Experts of a small language model.
Size: width 192, vocabulary 4096.
Below are experts of layer 5 (counted from 0) of a mixture-of-experts language model. Rows are named router (the router's row for the expert), gate (a neuron's input weights, with its number), up (a neuron's input weights, with its number) and show model dimensions 0-191. Each number is 500 + 25 x the weight over its row's rms, rounded and kept within 0 to 999. Numbers have three digits each.
After each expert's rows: "gets" lists some tokens that make up at least twice as much of what it gets as of all text. This comes from a sample of Wikipedia text that the model never trained on. Tokens count by the router's weight.

# expert 23
router:492446498489478510521539492507535505522490520535502520499495455554492523481531491498516502457516504516501500534491475513498539438495491480518500503508465508517471489474505492532527544478527489512471477486510456506458508492516471485532485454468436520496497491502490503484557491467470487522519519510489522478483487490531495541490437534445480485485526495521514518495483507497486537485525483491490534527531458519481472506497454466498511474486459540551473476500477490537521522525473537486457504511497461458512536518510503517532510506510523480514538520532499532495479536510465516455
gate0:482526468455532500541509540511494475489519505466478503489490488497527462490513464481496458493529532537480525487466506494499492448523515506492512546476488484503484502493513478511511537536502534477495515455547489499504513509493515478497486492489501499507534507527504518496452487553511498499453470554525469530542469519482496522455480517533468463469509485493505567458530493495519509490526466474539534530532502471489509437483506501537516494496442481501512522482562498470532498548476470477484482489476474488479493498508478516496523511530518504564468488521508508510542518512486494512
up0:489523487530459497501472500507502486465545506553522519462497512466482483495499459527471486470484478503513507503500563509495454484513486488516517538517530502488460517507503473493520501505512484514535525521484553475471483528432504483514547431494493515505487519513492489527494477545529492518517514500533523417496524515487500540504486516535501462511465483422528518509499473464474479504520487502505480465511481525520460501474516518497466496537525491517522516519469449492491500524490513481490495480472468480568530522522500489507515456511483546466511523490518498501505491503510521520
gate1:517525495488512512501515495469476506446556493492524467477470492502506497502539501499485522489483469473477504516467559496459476507517491451510448505466486494485515484506468514529461498502525507498468488489516484511526452494502465525490547524535538495504547508479459502512493514497484547483525471432531466434496514491527508526489486483490478544504502545498552532470505491453532518524477474492486503488531496476504495568489555472510520504517502515520471474465510474488504500503457493490521530525484528510483507468522510519503521468488527520510485461492493478549525504501508548507
up1:538541550482512515486510469495523480480500480475475520485545472527499472465504501455503434531568430490541568498499469471485506483478493464506482493508511528509447485498448497558491510487500505550517548540474483493501452512502522518537507470523482478532494495490509504489505514477495546489523512522495502506471507505504499508480480506481528479492492547494530559462477499516531510522490484518521509481532492482522507475493532484489485473534489518490472482472507524534458499507499504524518521518514550463514508483528485510496465525459513494483521513468511515501502517482447490491
gets: " of", " on", " G", " is", " other", "p"

# expert 24
router:529489477523523486464492499493539511474484483549541507494484471460487524458539471469536508503518498508460453489535511535509527486516500530525513461491516496485544506493509515463492545476496470501488541519542493447484528484513482518494540508458495486527470559527497537466498466487447527516530485533498497517549526476489468488496493475518483479457522495502516502517478504512458482518564511494518510489480492514523475497544533489462497501506486534465528448470520472432507496499466512519506509510483502489518534481472458483463491484497519512506539494534485493500509485507469525503
gate11:457481505500535489517497513456519496512540488471504529464451476490505532491475480483439524519486517493490493479522451462506534522492479502532487466500488501524506499462494495475556479477479470519464518489530511526512522481503498510504532490496535497508456475530501533486506486497510479514516505508458506515492503511506476461480463482541488494502501466518494488509482503462481513568518485484576554494507551492489485502541534472451524527539488505531514503486484494540511515527515526471470490503453500505515453505465493516479522453438481502535470492493468508448506524482510477510
up11:525521472528550537474493504466477510523512471504575535515482484502489544486480475530473454493540493519512502486487511518515477489493485485534519551501501480494504500499446495488505480527503515530528523513487524506524486515496451512497546547501499451526548531529536524472509500478516519517521492528467502526519518530507502457476533481527488518476542528548476529520506532544534511493533534517539493498512512492493514493532481544468501523505460487484521479479532491529483492478498512495445537503488521489517485477487523491483473500496479522466443465507513531462501506519511459454
gate12:475506499525521483500534514460524494483519501534493486502448475551456497482437532433506485482515495483493474538497501538481519525467477493542528509430508471482513512505477540503476488475484471500501527479458503491478451487501478519531499509507482475493489503530486537501480495489478494521478522514529514496466491501476532527509467520498473478499502490495461455476511513503485535535494536569493491489447522491495524491507515468499498477476487466502516486460510511517484526464495465499543497537485488481426493496549498470511489544482521485465507515478526544478495499489451499527
up12:499487465485518505505474520503503495475483454534480521485493513509499488494450547479462496482491447506501454511493536502477508483516451487473526472505511473469508494536517485488502536492495492499526503459503476519481540489497518514493497515484519498486512513518553513512480473476517510514456481517494498467539508486493503499556491526444511497539442477480496484521482474486485509520485527537485438482494527514495494557516476479504514473491466469570489512505496478542538497546498529534523495444500511530485504496476485464476528483508557499529515519546472542518535546475496533507
gets: " L", " d", " l", " s", " b", " r"

# expert 16
router:513488468461529518449522493529486502477450498470469484496481477479493461483489543532483530493553512521506507492530492516470466508483484476505480571499498497507541485509519463478481534511526491466491513537499517504552482524500501539507505533470473439468520471467511534530494515456496476501494506450425498539502507533501516486507544464498527493523484526510510512470480524525534514517472497518493533517492493480535516498487503496473453500523473478501498448522524483501471491480496541499512468492510515512545448529485504523509476535473491479524462514524532509516471496517501523536
gate0:486452496500526488478536511455544474502463526508512464478483477505451488515504469480507485498494541482478504439524548476470506482509443501465485503456541483507503542486481512532522532536516505491472519575487481491496488530514478497510487489500453509488489506522487495534508545486516476548553506519505524509541523495499521504494464498524493464491503546495512452499533484512511506509500470490553495489484481498508518487551534542465486490474469538504507435509485556508524487504475496491493514471522502470495493499487502517507508473444517517465516474500496479518498490467473527469
up0:482513480538531490499476501501508555527521506508488522481501507488541480520475486493503475470499512511523527536511482508568534495549523505528495509492512519491504495484514503529449477492515563536535497470525503514487459475513496490476478473480483524505495480492476535527525466510482502497479511467499522483511444450448465512495528500478478524519490516510458512459488510471516491490492458456464510520544456428507485526487465528510514478530516540482531521448492480515513476529523497516470474520476501543499505446519482509530474548504516467486481504473480494477498536507501479536
gate1:470518471480504502484492542492506463486514477481488498530460511508486503473474496499525482486497421480483486527484498509488501513520477489551521478485488510480481469524461482529467460530463508461496545494452508503524475471486499493550474491529525522554472462506493494512494510525461533504474519484487484492496496521496490490510523497490472525551496480447554499499470494514540537543527513501531517513504503521534557491493490461509508534493494443551507475491528457483466542545446482531469496535487509497502480475462524474491480516464505508471499504497522491485481513499501458529
up1:505499449532507524489499448505468531478493494492519514478483524477502490498510491470526508461527519522505520490545501538513483506540498517480530490478561454500534525474525463496497478470498491500496544511466474519518499546482451479456500451477509480500468531484504530504485491509480510444503478497495492502546482461498490518520512474508508458520546534504459470499480495496470534517552514515496510522499501492514498447565491495478500487500447515491498501468533494455516481447515463485502496519519464467499518542471495506508488507469415510483508477512514531524494528481485503508
gets: "s", "es", "ations", "ts", "ies", "ter"

# expert 18
router:524530522527512446509467518505509469509504508460525486545491468479486456470471523512464513487516491523529470504492515484479434515538475487480456520494529512496522492479497458513472477519490481473452516484500521449539430491484495554487496507474549525502480528496526482499502515461545465481496486491507490504490514523509516501447502471500491516469464530512508506552487515472496444522497535499512485530527496515554481537505526495502511511515518468484525517541481482468511488450497453515524500508505492531511492520490473455521529499497500494510483497517533453534529507481535533518
gate1:482509481522540471494514500500465495509438509482506512517483492518524510458461505476492532503459493524552490503491529507520510487467501508458503534482548511513484521470516508488529524523529475526517513493460521480488499525503484548577515484483529491444479474484483505498470495475483526463477490509476505487490472487513484501495493507488522502505463465503540484515511506480542468465522510496453517513520454493532425524454519499501519507484456483505499539519520475498496498532496540491492521489486465532518478447511480503457472520481554458488479473536441485503502547499498518498
up1:478506477506486426467493495494526506499487477496525477516512503533528521474488487487515497581468501508515470505524480510459534498492532497502477525460500504506510479513518513497500457477538484515487476527540487507530495515525494517546512493478504510516502508464506540538526515552474518513506520495513528478487533446510490482470519503515521538500507487523524480537489546567516520523518458522480515497557494495519501502507499514521490527501477543550555503490491474538507490502553509498543502475524446526523510481509488463462513493504538480561495472508487473469459510527474509490
gate2:489512484514503488497481532476471527483472512541517523497502507486474556520503522497531513484482431550521469493542555538486473504470517517541489468497503490468487494493492505495485460492482507480538542500547483511515543524503478503499502518505497522532458505475512482493510485472529516501504520514511495485517512542510463518444523495487490556490479469506519511473529476504503488510481499496529507483538534488516473494545486470515497515477494492548476487533501485491560456507493511524503456459518511491539486509470531507479517549464496558539510523532537458446498544521496479485
up2:533513499463533488513488490469494524474478535491518484486529522491440480513520498484451530505513507510506504493517517500527472477549524459544455535498484496509504508468458501502447454494498491511464527488497506523462489474477514499525460523514542517499516514463502500437517435467510498478486467486536489504489520477467517523497509473471512484516487565493489492484474479461487501527504477466507494547461547522519516495529511537539495540460459496499455490531492507514503494506512525491495484507481515489455481426478485488466522517513481473479503487494501460542512464501484496513
gets: " of", "'s", " The", " the", " de", "y"

# expert 8
router:465523513503493522467520513530517518469528489473470518525490512429549446538524488463510533508500505501490480493449495520505530467498515522500537527522521489510532504499514492454521483481480531523475482435485498485501499507512508524484505492521484465509524502519479497459501487528452474475504503533498503498509517479483518482554497467510493476549483555506490512510500507462463514520488486520455492503496497494517457516509473495511499490536485515445506528490500490469499531483448504489509513504458503523490521448547458465500485473510557499521479502517474536566486474467480524544
gate1:545496490466474510509504540492558515484490512494521501507486480452474520537543524452518534525523493509508468485510475503500554485460483507501496519537500521489470496511501512480486540521523523489523498495470464487528519514470509497525494556525519475464479444526524518489483462505479520472507481511489510491476526532455493475476479505476495477520502504506495487498475493486480499431502529551450510475469513497445499571517493457503501493490497543460478504489494496511483560487481501516480544480504512526462526490500499482542521502508478475481518451485452540485504512459489526525
up1:490492464498526511520444497532498525483509535517500509494518518541501509432470460503473502506516487502552510487494467534501490478513494478481476436481488464514516504480515477502460568465474489480492457468471564517431502544534508482488508499516490490514514482564567493501503498516518523504495502494475521511502494519514506500503524496474495473481431508519516452507518500482484481529521494501501486508507498514489486496446501535492503474497456484442466484490539488502481463513547477469513469537485519530481490482512510497510534500503525499469447492499518498502464472528496492500
gate2:525520511468497485510523531450502532484503492530467471604484523474498518510509511563533503511479504509486453456489488480520518487478500469479502509502474515519458504524487511492472458504499504511482516428461519494516490510502498504546504499548520472484508495528532480518502521468488541479502496453489497483510502488454516534489465502451518496487519543517509501509492500474514533520514483523525494498495506481507499512480508501487478484452535548464457528516489518484546496476521487475498535522524488476552543465512529507548472477443483507477501469504509515482517488515519533486
up2:488497527499514455509447488499511539555535521500530500464504458526522503478462504493474490525476482485532535565472504479463517502488523446508467465523516516524452483483479475484514511480515466495494409488503518542532490517531508507512480486531507533482483468498487470477500519516526490513504508496519522486471496440520517484512508525525480485518493511479478522530488518482516529483540509446487481535532471486499532496520507539521518499481539460502504528520473523488464501495570484512498476481518504494472468489536522561481482538510485506466527523483476500511482496504506510489
gets: " |", "\n", "-", "|", " the", "="

# expert 0
router:550464503485479511522499522521513490482495509460532504524481486454505448519518495486515480494470536508552479510459429523491496487531467498510524518494531493517528494530455499464501491465502524498472517483478457516483503501485553499466470485487497473501521504545531510506494503509524519532551530505518526530534515483502488476526505485508454498488527551496509522502530500466462478520508505530510484517520526497493509532454451452510504488500527522473494565451486517515540507461506501520491501514519461515481544495516485469528507451518519481507488452515536494503478480490558512489
gate0:511526502510514488472483447493507444509502507528486507470488539513503472523512494517513478534460491476542455511499540504500518495529500534459444505497522523491524534502474522514520457515499492501487474515497473469548468505518520529533477514503462493500489538542496528497552525473486533487546481498514474504484437501487473473467503511520508507504494505541500463500518502491470471521524519500551465519435488482508487501534498475468472470539523502500493500456511537454507466447521524514502501483515548467480472483511469487450488501503535528527488470526503514534469495498484464487
up0:498495492513524500501552518501546459483512501502461515496478526492505493495490476540457466507506477457528431517532467539502515494494539500521494464467466510480521495499487471517489472492513494515477482462542499487499493510503522447498486484546480477530490525536546494497518521501498532441540481464443476495523513471495519484531477512516510487490487480499502488463502504487488513520506462430530480533456480479505461477474525510527492473523520494478499461496489500493497509484482531499516559479475548476513510446496496502507526510459489514537451499468523532488524463514545499516
gate1:497487492492515443511517532486534510511495528483473519494498475442463491526510511446492481524539479491505481480487524525534504498482481507504491453493450520499504539495472527468447480484492472498471475529536503483496534550530491518545473509493497500501484542476446488524516500483510491505474491511487504485484529550459504536508445477502525495519502527472497461525505462518513494431497481452505454505483495487520507513539513494563507516516451493503506501533531560513495552505449529482511490494514476496477500485532494478502514442487491485529503495516492498512504472508486550504
up1:528503473524531509475508479543520491539513502509527475523532483477494468481482510438481508480468507536551515494544538478477525492496519506451493470516497507492481505461529507530533504503483527504524510519536489537470482518432510512512490488530508542527512516441467494496537527497491504493496507525501501471493523501520504514493482499503489532462510479521484558473506467491527476494498515466480484429461488481529497506449528486544459521498520481508482508478514536491501477504467486511512464564465477473470511476499499491523427494532517492480521517473499488537494523509511453503
gets: " |", " In", " in", " and", "In", "-"

# expert 30
router:459525553520568494544477475484554449503518512560507526488499512527529522504499516458481464495463521484478548502489537464504506506493512490528485489498471450456477439477484532505463507509495479550518511512485502466467516483498510470490504469524544539502497527515489500494523513547524513480528500524559541473511515465494493448480471521541537475509498485497508495495494494489513511531477459483518502476502513508478542453473538488491516479509500540471536485507517505511501500536518514464531469503474545501525497502501522505469508512491466509510502527485484495507491505541481477514
gate1:511523471495569512493464481506483538527477490471499507546551490492507475510439523564490531457518493508519475528517529488520488491535526485478489516537497496520463511471554529538507478477521495478531510476561517465479486520486495514488474529508500520457488528513520531510460491524497537486507495509518498484485478496490502488508527465496483561531508478498495493503494468538513540536508515515482453506517496484518482493511519505476521462523555493479542518510510501473543504473504490494513497522510498505484528473514495515511515519576477554471569497479485486525493523482503473502
up1:521502523495476505514520533472465540486528517515519489525516498498509537500436498512514501504500503521543475523517524527477501564501513505472493522477460537477507565514493540510458496481511549478520533526490533501548527488482492508454485538534472492505525527549530440519530455477480508510505491491515504520501499514488492487493502533502498502514506503493498486491494540534467514542506494471499489491473502498512497523520477468528496488528518517491463513529463495539477530504508469507524540517556489503464515504482497413502521494527511557461472523510440523525497480527509504514
gate2:548471509513471514451493497491508514480514514518526508468537489542470489494464497490501505473554477456507491510486511532483520450491503465506477474501470517499536538512457524512530590518514490529509521474500462488493457489504477484505537468507529520467555511516533464547504488527521490506495534501493451462471508493516506529500459483518501484495511511522494547522519499518499466492534514473516488536497495501526476515498487512480509492527476488495523467490565501489554528476448462490517512489463475480497541503504502503468481506511496522540474513517487477534547500510470487539
up2:519514488508550549493545475501499481504512533482474503483489511505487502510516497481474492502451475503513514501544494490491464510519493519457514454472483506495504496528475481447535492530469516475489496514468470489468528489511469495471517486508472516503505554536500478523515515507516514496506530501444497557513478482477510506505482476496500523506484519551491512550521491463536486452453487520495477518402535541478504516513480448481521503525537535493479488511526513494503474494493553448486506494568539536484482527463523497504451534518478510508487499502503509514485500491487511475
gets: "ing", "ed", "em", "en", "k", "ick"

# expert 5
router:436487452467463529475459479504507504457496503525494497504481480496482462518554516506485456530495520505516489472519538471481513509501516486451496490492462490450523519479545516521503501500516543508485499480494481540497526472469525486541511516523531503509501452461494520459480528483466525482513539529491490507501504515544516488489486530489575497459493481462516542479522502494501500520492521499519509512499531498485511510505532548521512499521518487561495503522518485530482506489494513539529489469444493476498510539465468491500540526466535494545489517493557509477532497499521512538
gate0:456475488472511501475487530493531478482496494539520459500490500491498517534515517453482484498478462527497500504435503527511510481487523519516502459472489523503538507510515486524485510485511517512531531477467455495496552498485513473478500514467475486481485560511491526497499449496518475527484436503495472451511502508474487487497459454548473489480477502495536507504458440536507508424534509502504487498506516526487521480484500524494511463485542504504530558482515514511467506479484527516469526489483490510492549469527509478492500484495488446539490480509489489522528528435481476509
up0:467541500516468486508517469466481509522501472488468515496507522468504506526491478538522517481489505513518520506502487465489508491486473528486474520502502536490490512501519471498499508546476470503476542539488543538493472470510483529522505423499493518499511477513457485537494510480515480486542485476455513531505452470462513528477470495514516514520500467496494530492524538472460484534492515505505487518510455490494409505514530488475529547557461486500532479527490442472493503567518496513523555485490508489523478495528511513495487541486480511500474494478472492475508488506482446487
gate1:512482509504528537528494477497501476447490482569511503469487491470490501454513526454491509461467455518515498465489506483545505486497547546491513498546504466504514543516485464514525494481520527494532494534522482508513510506473486486500539530492507495527496547488454505519466503506493498516543474519535512478529498532532497465504485492493520482511485528465531500514532492487445465524479512501532484536528476513478490489479492456496481535513490484519492559449495472470536489517445495485507509459479461524559536493496487521511515530467512493521472469506501483522478505530502550508
up1:565525548523502494506506480527512531496485502473519492477536494516509469513512538501509515498521500494536506471504420531553487487525527479519514511492521453514530440547499517520506474531460458460476477537469536497526499487502528500488520510480501507553497482508486507493469541492549546501504503495477491523513517499508537480496577517482516465517503469541510544523472531483516453539503486481509504471518514510481495506485492484487467543516522525474505490473507488545470519504514496482500484486537482467507498508491472543480497528519472515482532563500505473508530475510505503505
gets: "s", "if", " 0", "es", "les", "l"

# expert 10
router:535485481520459473514498557530482464500510497499508501558490538474503457505515464530523474513510473504515486476520500524483443494528474486514520462513468511530531521480486462464459512536496449509471509483497512492449483467539445445513487515520511470522494514468548495522484489499490519508475488512525471473515475513525525494475504473494522491464513569470495503521544520498457505497501511510503496479485540500519467490515475515514483494518498477510489529481467485480509501465472487457508572533527513498503504528526483476473495476526537510510516506527524478549487471515534535495
gate0:519479469481551508501511488520485495510544471486484511507487552475561531529495533450527465503503507469544487538497519477520499504466540498468487506502535488480454513501482473487507528500514482516473533526532506517540515510542526541539505552511506468503476519492500488506537505528499500442502502536539477499496492477494501441509460514498501509512509499468493456474541497461557462511509459444460467509521524502475525509496539476542481531496491487492492497506533500499479490522509488487514524474493536532474546502487467533511496462478543486524506475496487491485511501480510523459
up0:519546525542531509460462477520462521507472473511503483449464542477501467488502477511537501518526499496432507475522517544514505526504491504486488475441485504516535526484480536520477487490467515508478465467528542525449555498472481449502500498518512488497486496500516467495488521481478536487438492511519532501530472491502498524500450523468487527485481513497489507445504489523474483531522478519457507517490526527486503494512480458507477508477506502493482496522515443495536488500512471458525503495557551526520509493500501488490530497512485498513503475478503453477489489481515547457
gate1:510502478540481486506477501511466500527493508440490507494478488508473512489476493507504505480443512501483455481492499520548533511481450516502469508507487471491510474542464500480515513493506534476516513499502488505505561534527478479494503525450473500475488524480510508456498475429496529513488460526497500578499502484501441503516492477482511457458573517505511521491476511540460529478461507510498503503490504537479484489511484498484520477504485529519502453520506516482502509527514519506490485512492435511477495516466452497513447471501519449495506478453505537495536553500503499521
up1:505457467558504519501515475497504496500471491472471512466509498499530495502513490502504510467497511481504527552515504521463457490508563521536468493484519476452459502498486508506491518497502495512501526497491486510479521471474451516531514496499516522505472542461446485536500521521503501492483520508557483500550531504527527535507490505518533521476455485477500504494560559520492560511502490517510499532497536505482505535475507480567475491474523570515493537495552450477506441508499515515533475487496478501519518509487489511501486507493521528469460514486524527515459489505525512501
gets: "\n", "-", ":", " ", " in", " part"

# expert 12
router:507509484519456498501507532475473520488499477476520460510467512496509514514510511465537555483485499505501494469498482519476531480498496555519552522514503525458504477523507446500483467480476472460460458492503480499446513487499514540487510454517491499482462514501509424523503511525485532527486519522482499457543532527505514498564511466476476510474537546537510478475518508485475512484494493555477522510456499495494484487465484541510537535515495497477518521481489483452541500482489545465493481495509477506497477499501517549474521526504542511522514485531502495514481493514497513557
gate0:469509503489508501482478487506471535517520488488508450505531501514531491522540513490524556472474492513542499511496472526517474462417508490490546495525543506485475495529509555517501507548485491487512476503479500517515508492509516455499513478477459550470517544481487504485517506488522483496451508508478527495495521556513470477534480504470495476510535483508473468491510523484512517512538526552482510452478466543488497506495488514484483506539505470488505513497484520479525486531502519504490522571467453511513501436470500524514468528503515532476526495507522505501443535518476483468
up0:498528510530522481495455513500500509547480456508444496487500487493555467527506481497509531497447454537503494476506523541562461511520526500531549491497511555498492519496489553516490487549485500519492516494470501527517510488518495491497493480518476513489528564469513473515518513516546572497497478474506529490532541577509487463532478509498537493506483523480499505480488497526522501534524497521528479475512468523519496507481511525475482487507522464493494476507485491502491471503484523478506519533490461495519497470467487493499471494495503552520546523528499484563459508480497508494
gate1:508489504533470529492482508510519486527519513480498514485514488525477502536486496534546513477446507524528505513498516468514550530477486531529486525462556533524474476516527501509522509480488503495487525513517464483468479548463510505498485464479484512492502487522487492468504455473481464479491531459521486497449473535503489510495483542486526468533519443466498560501468460510517513499530501524465512495453499480527514563504490482460451488489519490524456482466491474488495520521510544545506479534503513485466506501518473503535483508430476508523468529533513507487469502483488518486
up1:475474503509467497475499547493463520465484491485477461494456485529505511526480478499482539462470525530519489527492467485493502503489509452497506483506508481494504490538541513492463484503479473515494508469481510463479474502468540500520485478540500494430501511477536469463477514510523462510512545524494549480474533492506505476536402521459487493479517557514516472511465467492480494454451493524490523501474507509508511489480489477484487481516485474472484523477452520517507527509497504501440505498476504462460488492490489510487512538481490530488448521503534490537501497518544510504
gets: ",", "s,", " in", "e,", "),", "a,"

# expert 28
router:507495533521476555465485488561477514492510507503516511493515482523494485569513492508531504465510461493502462498508511506463491535512512529473505493474514534538488554480550492518551505483519534489487520474534492540506452509465449502520513503501514506468511529534514484507519475473467537469522518515491471498497496467540496504508524513472486501507483476513495536536504520494494512534503496509449492495492510546479493545493535499480498424499502489486447474503476452455493512492489504510471508471517508513467532482482478479547478479485474537490510533495521512524505526462550549507
gate1:514511534553486508493470500524542478471491507536508501516528495447496481505517536517579485498496498525514497478441508503524513476486473498485523473469501485516491495539512467508465469530508493480490519510504537481489504512528522485482528480509487515504502527512519496500472501515466555500538507490532537498496501483526484534490517502528488484473522458527497505463487484560513472486522490504499496488489478458490503504525518497506463482460514574484510471506494504479497521493548517512468513536472511509512511451490464543488479470530488477468443545524449483546478475485564542513
up1:530482522487509538491492529505515526483518493501509479490493502473495471478461522468534511491535428442471520481498510498499485472534510482484508487493508520523497520499522487449461517488482512476499480495473536527483490529503552492451497522458490430522497510521541491482513542484512521519504524477504548512479513506471468548514505503538488524465521460493492546498528521579521477465514510474523479490483474479497506497514508491490477480514523497478512447475480490515476533481530434507524506537543466516512554504494515533492512493551489469464481506515490511506488513510491523532
gate2:473475518493488504457533523535489463508513494526455506529508484523484476508511509505524530488493498540540539472490457513516500511467485505465515469523530488521496535496539421538472514505494511481518529477545511528514458523488500491506494482481507510495503525482529527465507463483488473501517524539549488527476479471480484517465505483505483495493487499521518524472465443525512456491495519492509536540499513481543530450515478523497515499505472513510513509502457506519447497540496526558475467493522496455495568531487509457494465510477488497496510499508478462489478557513530500532
up2:501484551517506524507530515494497514496494491500441467478447511502499495538528531486482471458495529505498493545500512484542457476512526504498553520493499523475493495503479555519443497501519479505480446479496482484471529498524489427493540475496524498505463515532495525488544461511485558512467492469544502466515471531522489548492491505474504504483491485472511513448503466530494506492503489507505487521543500539457486479500509483449533490504500456469477502506487487494504496515472513504504517502495521529496530465509525529486495477474541481522564451501512520512454506535504491480
gets: " p", "|", " c", " sc", " ", " f"

# expert 17
router:511525503488493539450518476510449475477505485485464524513547537529530483488494496516480499543473454520516514493541540483472534529523518516448485546482510490524527528506475519517475460515498543506532471482471523523571527487516503524492485560509496487505487510498519514472490547484497530489453480475485479527508478478501499501501551517525525529559507472549524507439479519531530495531489499476491485502510525509478496494518524518493475531533536493511529497504540491518459496464554472507523491522535522518504474508505507469507484490502513528486530481472466514523520493472487502489
gate1:512515459536451516499511506455487534541475481492471467515470449519494519499433495510497466535532482523471518482492495518500484465497476531502482499512472526507521504489480474480516531452520504493533472504516501452524533522479495558489465513467500489481448477468511475484520507533500505519497539505510505519534474515522507553457544490496487525494518517473456475468466508512525501463488465537507507474503510524494558576493521504472498478513513479478488505489467518526505529525502469501478516530464511512514526545491491490511520535496496488485477488519512545489492468458529539498
up1:497475501447515472535552526515512516454485532485460543501489533459534499454518473513506506515492491457517513582505485479501491497499492525497516532481486507497434514477512524500512474455495485495563509488480529498510501527486507545553510515544515498501471481495531532521511474512492506520501497483542507509500541457523498518471505505526536523526504504474519499512456545482480502470456479491494521508532514532515495505469532490532473472487469505498508523492492534525514495476476488495456509502522438506481549490514493499472450499504524487481500526445482486509464485549477507504
gate2:505455486537555499482485498503468533506510516499474491514501564481505495510497488506526517521512446490507514496476537505544500465521499515508488517502457502489488485455501521503504522472511493443495512458467476478522492523511464525518511498504492546450544506499472430513462494461452504517551516526490469478426510543513451536505477499470499510486519500488507501516525511486526500464489564491515508513556489502509474498506514476482516545513519509510543522495475517524476524506474498493502540487513511501502512473535488552518494467464483496487506502545498483495524465508461518538
up2:529534550452496496537520480489502475517487485509484518517500470502467528529478545491487481462513524512485511515505490471494530555490506482522521477504528503441520476473526508505492520513481521532514418512503476523494547551493507463529505516493486509495482478514494524484537507512526497504480493518545502465501543516503543495518484486468506446527478508513445496512453445530483471517520510495520465506484505484518486504489488490542501467493498427479491534523521488494541476493505493535477510530496533506507545492516563537507506510552528460495515495478473483535486498522502499485
gets: "al", "ic", "ric", "is", "ar", "el"

# expert 25
router:514496495521511469506489493482527489495525488448528470534498519501493497496477441487482474489497540504532517475455455511511457518517505468474463536476531487528482491485502514495487483479510481500485514531503560517498451481502523546511500509484521530493494503506503497502493511480490465509534499553500513529480519467498516467475552519542473494519519561501516528547478525455553458474489487491567484505536534492497519503454519522510471514510496508467557514517463509516509497466457510493503540444491478474497523510510477507517509486525542481505497492523552495542515473517493463492
gate1:525536488487515524522536518522480463477531517529466509543504534499506517480520468464491495462482534459478490457503491510515483458498526526488491529491462483489459500468490521525499458509484531473529455478476516470502502491463486535444474510515522496524480497517486466499540489472507460437494447529499480490440478479488490492508497510510515533536451505497493482533497526472518514451477512509556501506474494500511497520501556444488500451504468486514481523490508496440498513476487512484499515478537497514497487462535491473484477499510465526513531499519508474530525519462511528530
up1:496483502522515500503504471518528478523504479511492492462503500517475487463505504494540541481452471529507491510558512489529547516510475509510542475466489536527529504499557459497500510490471516531472525479530456520496521543522481503529509492493495538482522517480492517516478495482466511528499508501500528474564462542509490529487521493517466474461520453488525536506501517551456468514519469462466482527481477500487486498438468529489495500543514510490510473453498472503538456505498518512495461528538482482516546502484508553513487508487497516483489520511470523453496523472473460499
gate2:496518517522493549459537517494509513488545495486514501494536485511516462491476515504508483494489528485501529491488530491541511480558476498508479475497539500501492480460514496482502495481484466520465495483547487507483494515527501504563489528516515530513470457517481498502466550529499466544458460511548535469517488489497501476485519558529510504475478495506528496495527451481450499491492521469523489464490547512492511486498510522492444547499521466475452538510535474512497472467481514520479494502444461537460520466511493546502502463535533486499477488497508455515529483493520490514
up2:501527516488526561505495512511488493503503544501535519482474489545490515500492481500509484450509501533480527503496457522463464486489502503518553563530484470490525499490477489511492491475486494504526516518469487506488498452484440519477514482485467478476507478489487479509504523508485503491463545498502512506507528497524511493548506545485491503473497490542506518475566468550529478495485491498482507507464518573513463504481501493529518465498506481480507493496472468497487480496468526500517498528509490525562506521459450486500523553507452520439473502439496509462519521530533481491
gets: ",", " and", " R", " he", " B", " H"

# expert 9
router:451511495477489496536480525533458515477500543465508450489492500474474477504496497486473506518504505513477498529488481474516510530553501455475541490531513508529529493499510467483496514495511469534468490469506525519509469460532494461509528505519519498479521534477488484510436513516518461514464516477467515547515512538514524551519483454529457468478513542454487526501502512478528482514514464490531437516505480474511540487487509538530515514447469483507481500529496539443514518484526480532472532505485501530495504480531473518517496491485486523493500507492540468525501454501484536500
gate0:498499519472493532486473509499480468438515503488490439473490515483495475532517448472488517479468489541494521489485500459538509459505528486490522523532482478509502500501475504512517498513483517470542530490484503502500507514516502464478520523533487532498465477510480482523482485548515458487478481502525531538477518534523497527505508508486500486481540475502478458492488452511492506513487533504492495510451476529501536484504530514511520512445502479465471507541527484491477534545521513478455450515469540488467517499485474445516478508505472492439500546529439455510486517500454530497
up0:501519504579498442459503497468515537535478489519511517514534495506529513488459532521515486520522520482497470490481508555498480519530499510523470489459463524486493498508498508493465491508546481486474469477521484494492499494476504520510497502529501498494537504533478524480530473449476544494529517499485500452539470459477513481528506483523466517531471520521513548508507542498499485502499484480506516480544520450488467507501465471480488496547511492510548494487460531482535493441475485481530526502525490503523500481505526560485493491483492514557505469497553537524506492506541468522
gate1:505485543526521504509549458476552513455472524488506520460460481496473468454490468504486512505568510503509510497514531517515521504487495480497498456488494490472520495459521493493505501503518485504533521510512509497520512493515514528534488536482533480512500538514498515494478497474454494466518449540492490549525511528466491487439501521523480456471490511464504440485492500490501514473503511488544524541538507473532552506508542554490493482456524479488513513538503523498480521496471487543475522496499500471531460485526501515492500476466541467470446525507490548479487503503499487524
up1:505479484533480450488507511525513524501489487520492517516478473490452531413534505451510517509508495489495499496482513466470470529557454515501541523493528481479537488527492458472522502500502480482505486511526497508512539502528559516540507524501487454521505524494514469519503499504490482543476516490503449492486515490501520484489459531497486536470499477488511507466517491510538470461461516485497483486478499471501474476523472473550473486493446511531480471468481494504507498514502426453522466544485485478453514530536508508467513481533512444499503515495493523484484482509513516482
gets: " a", " was", " is", " |", " an", " the"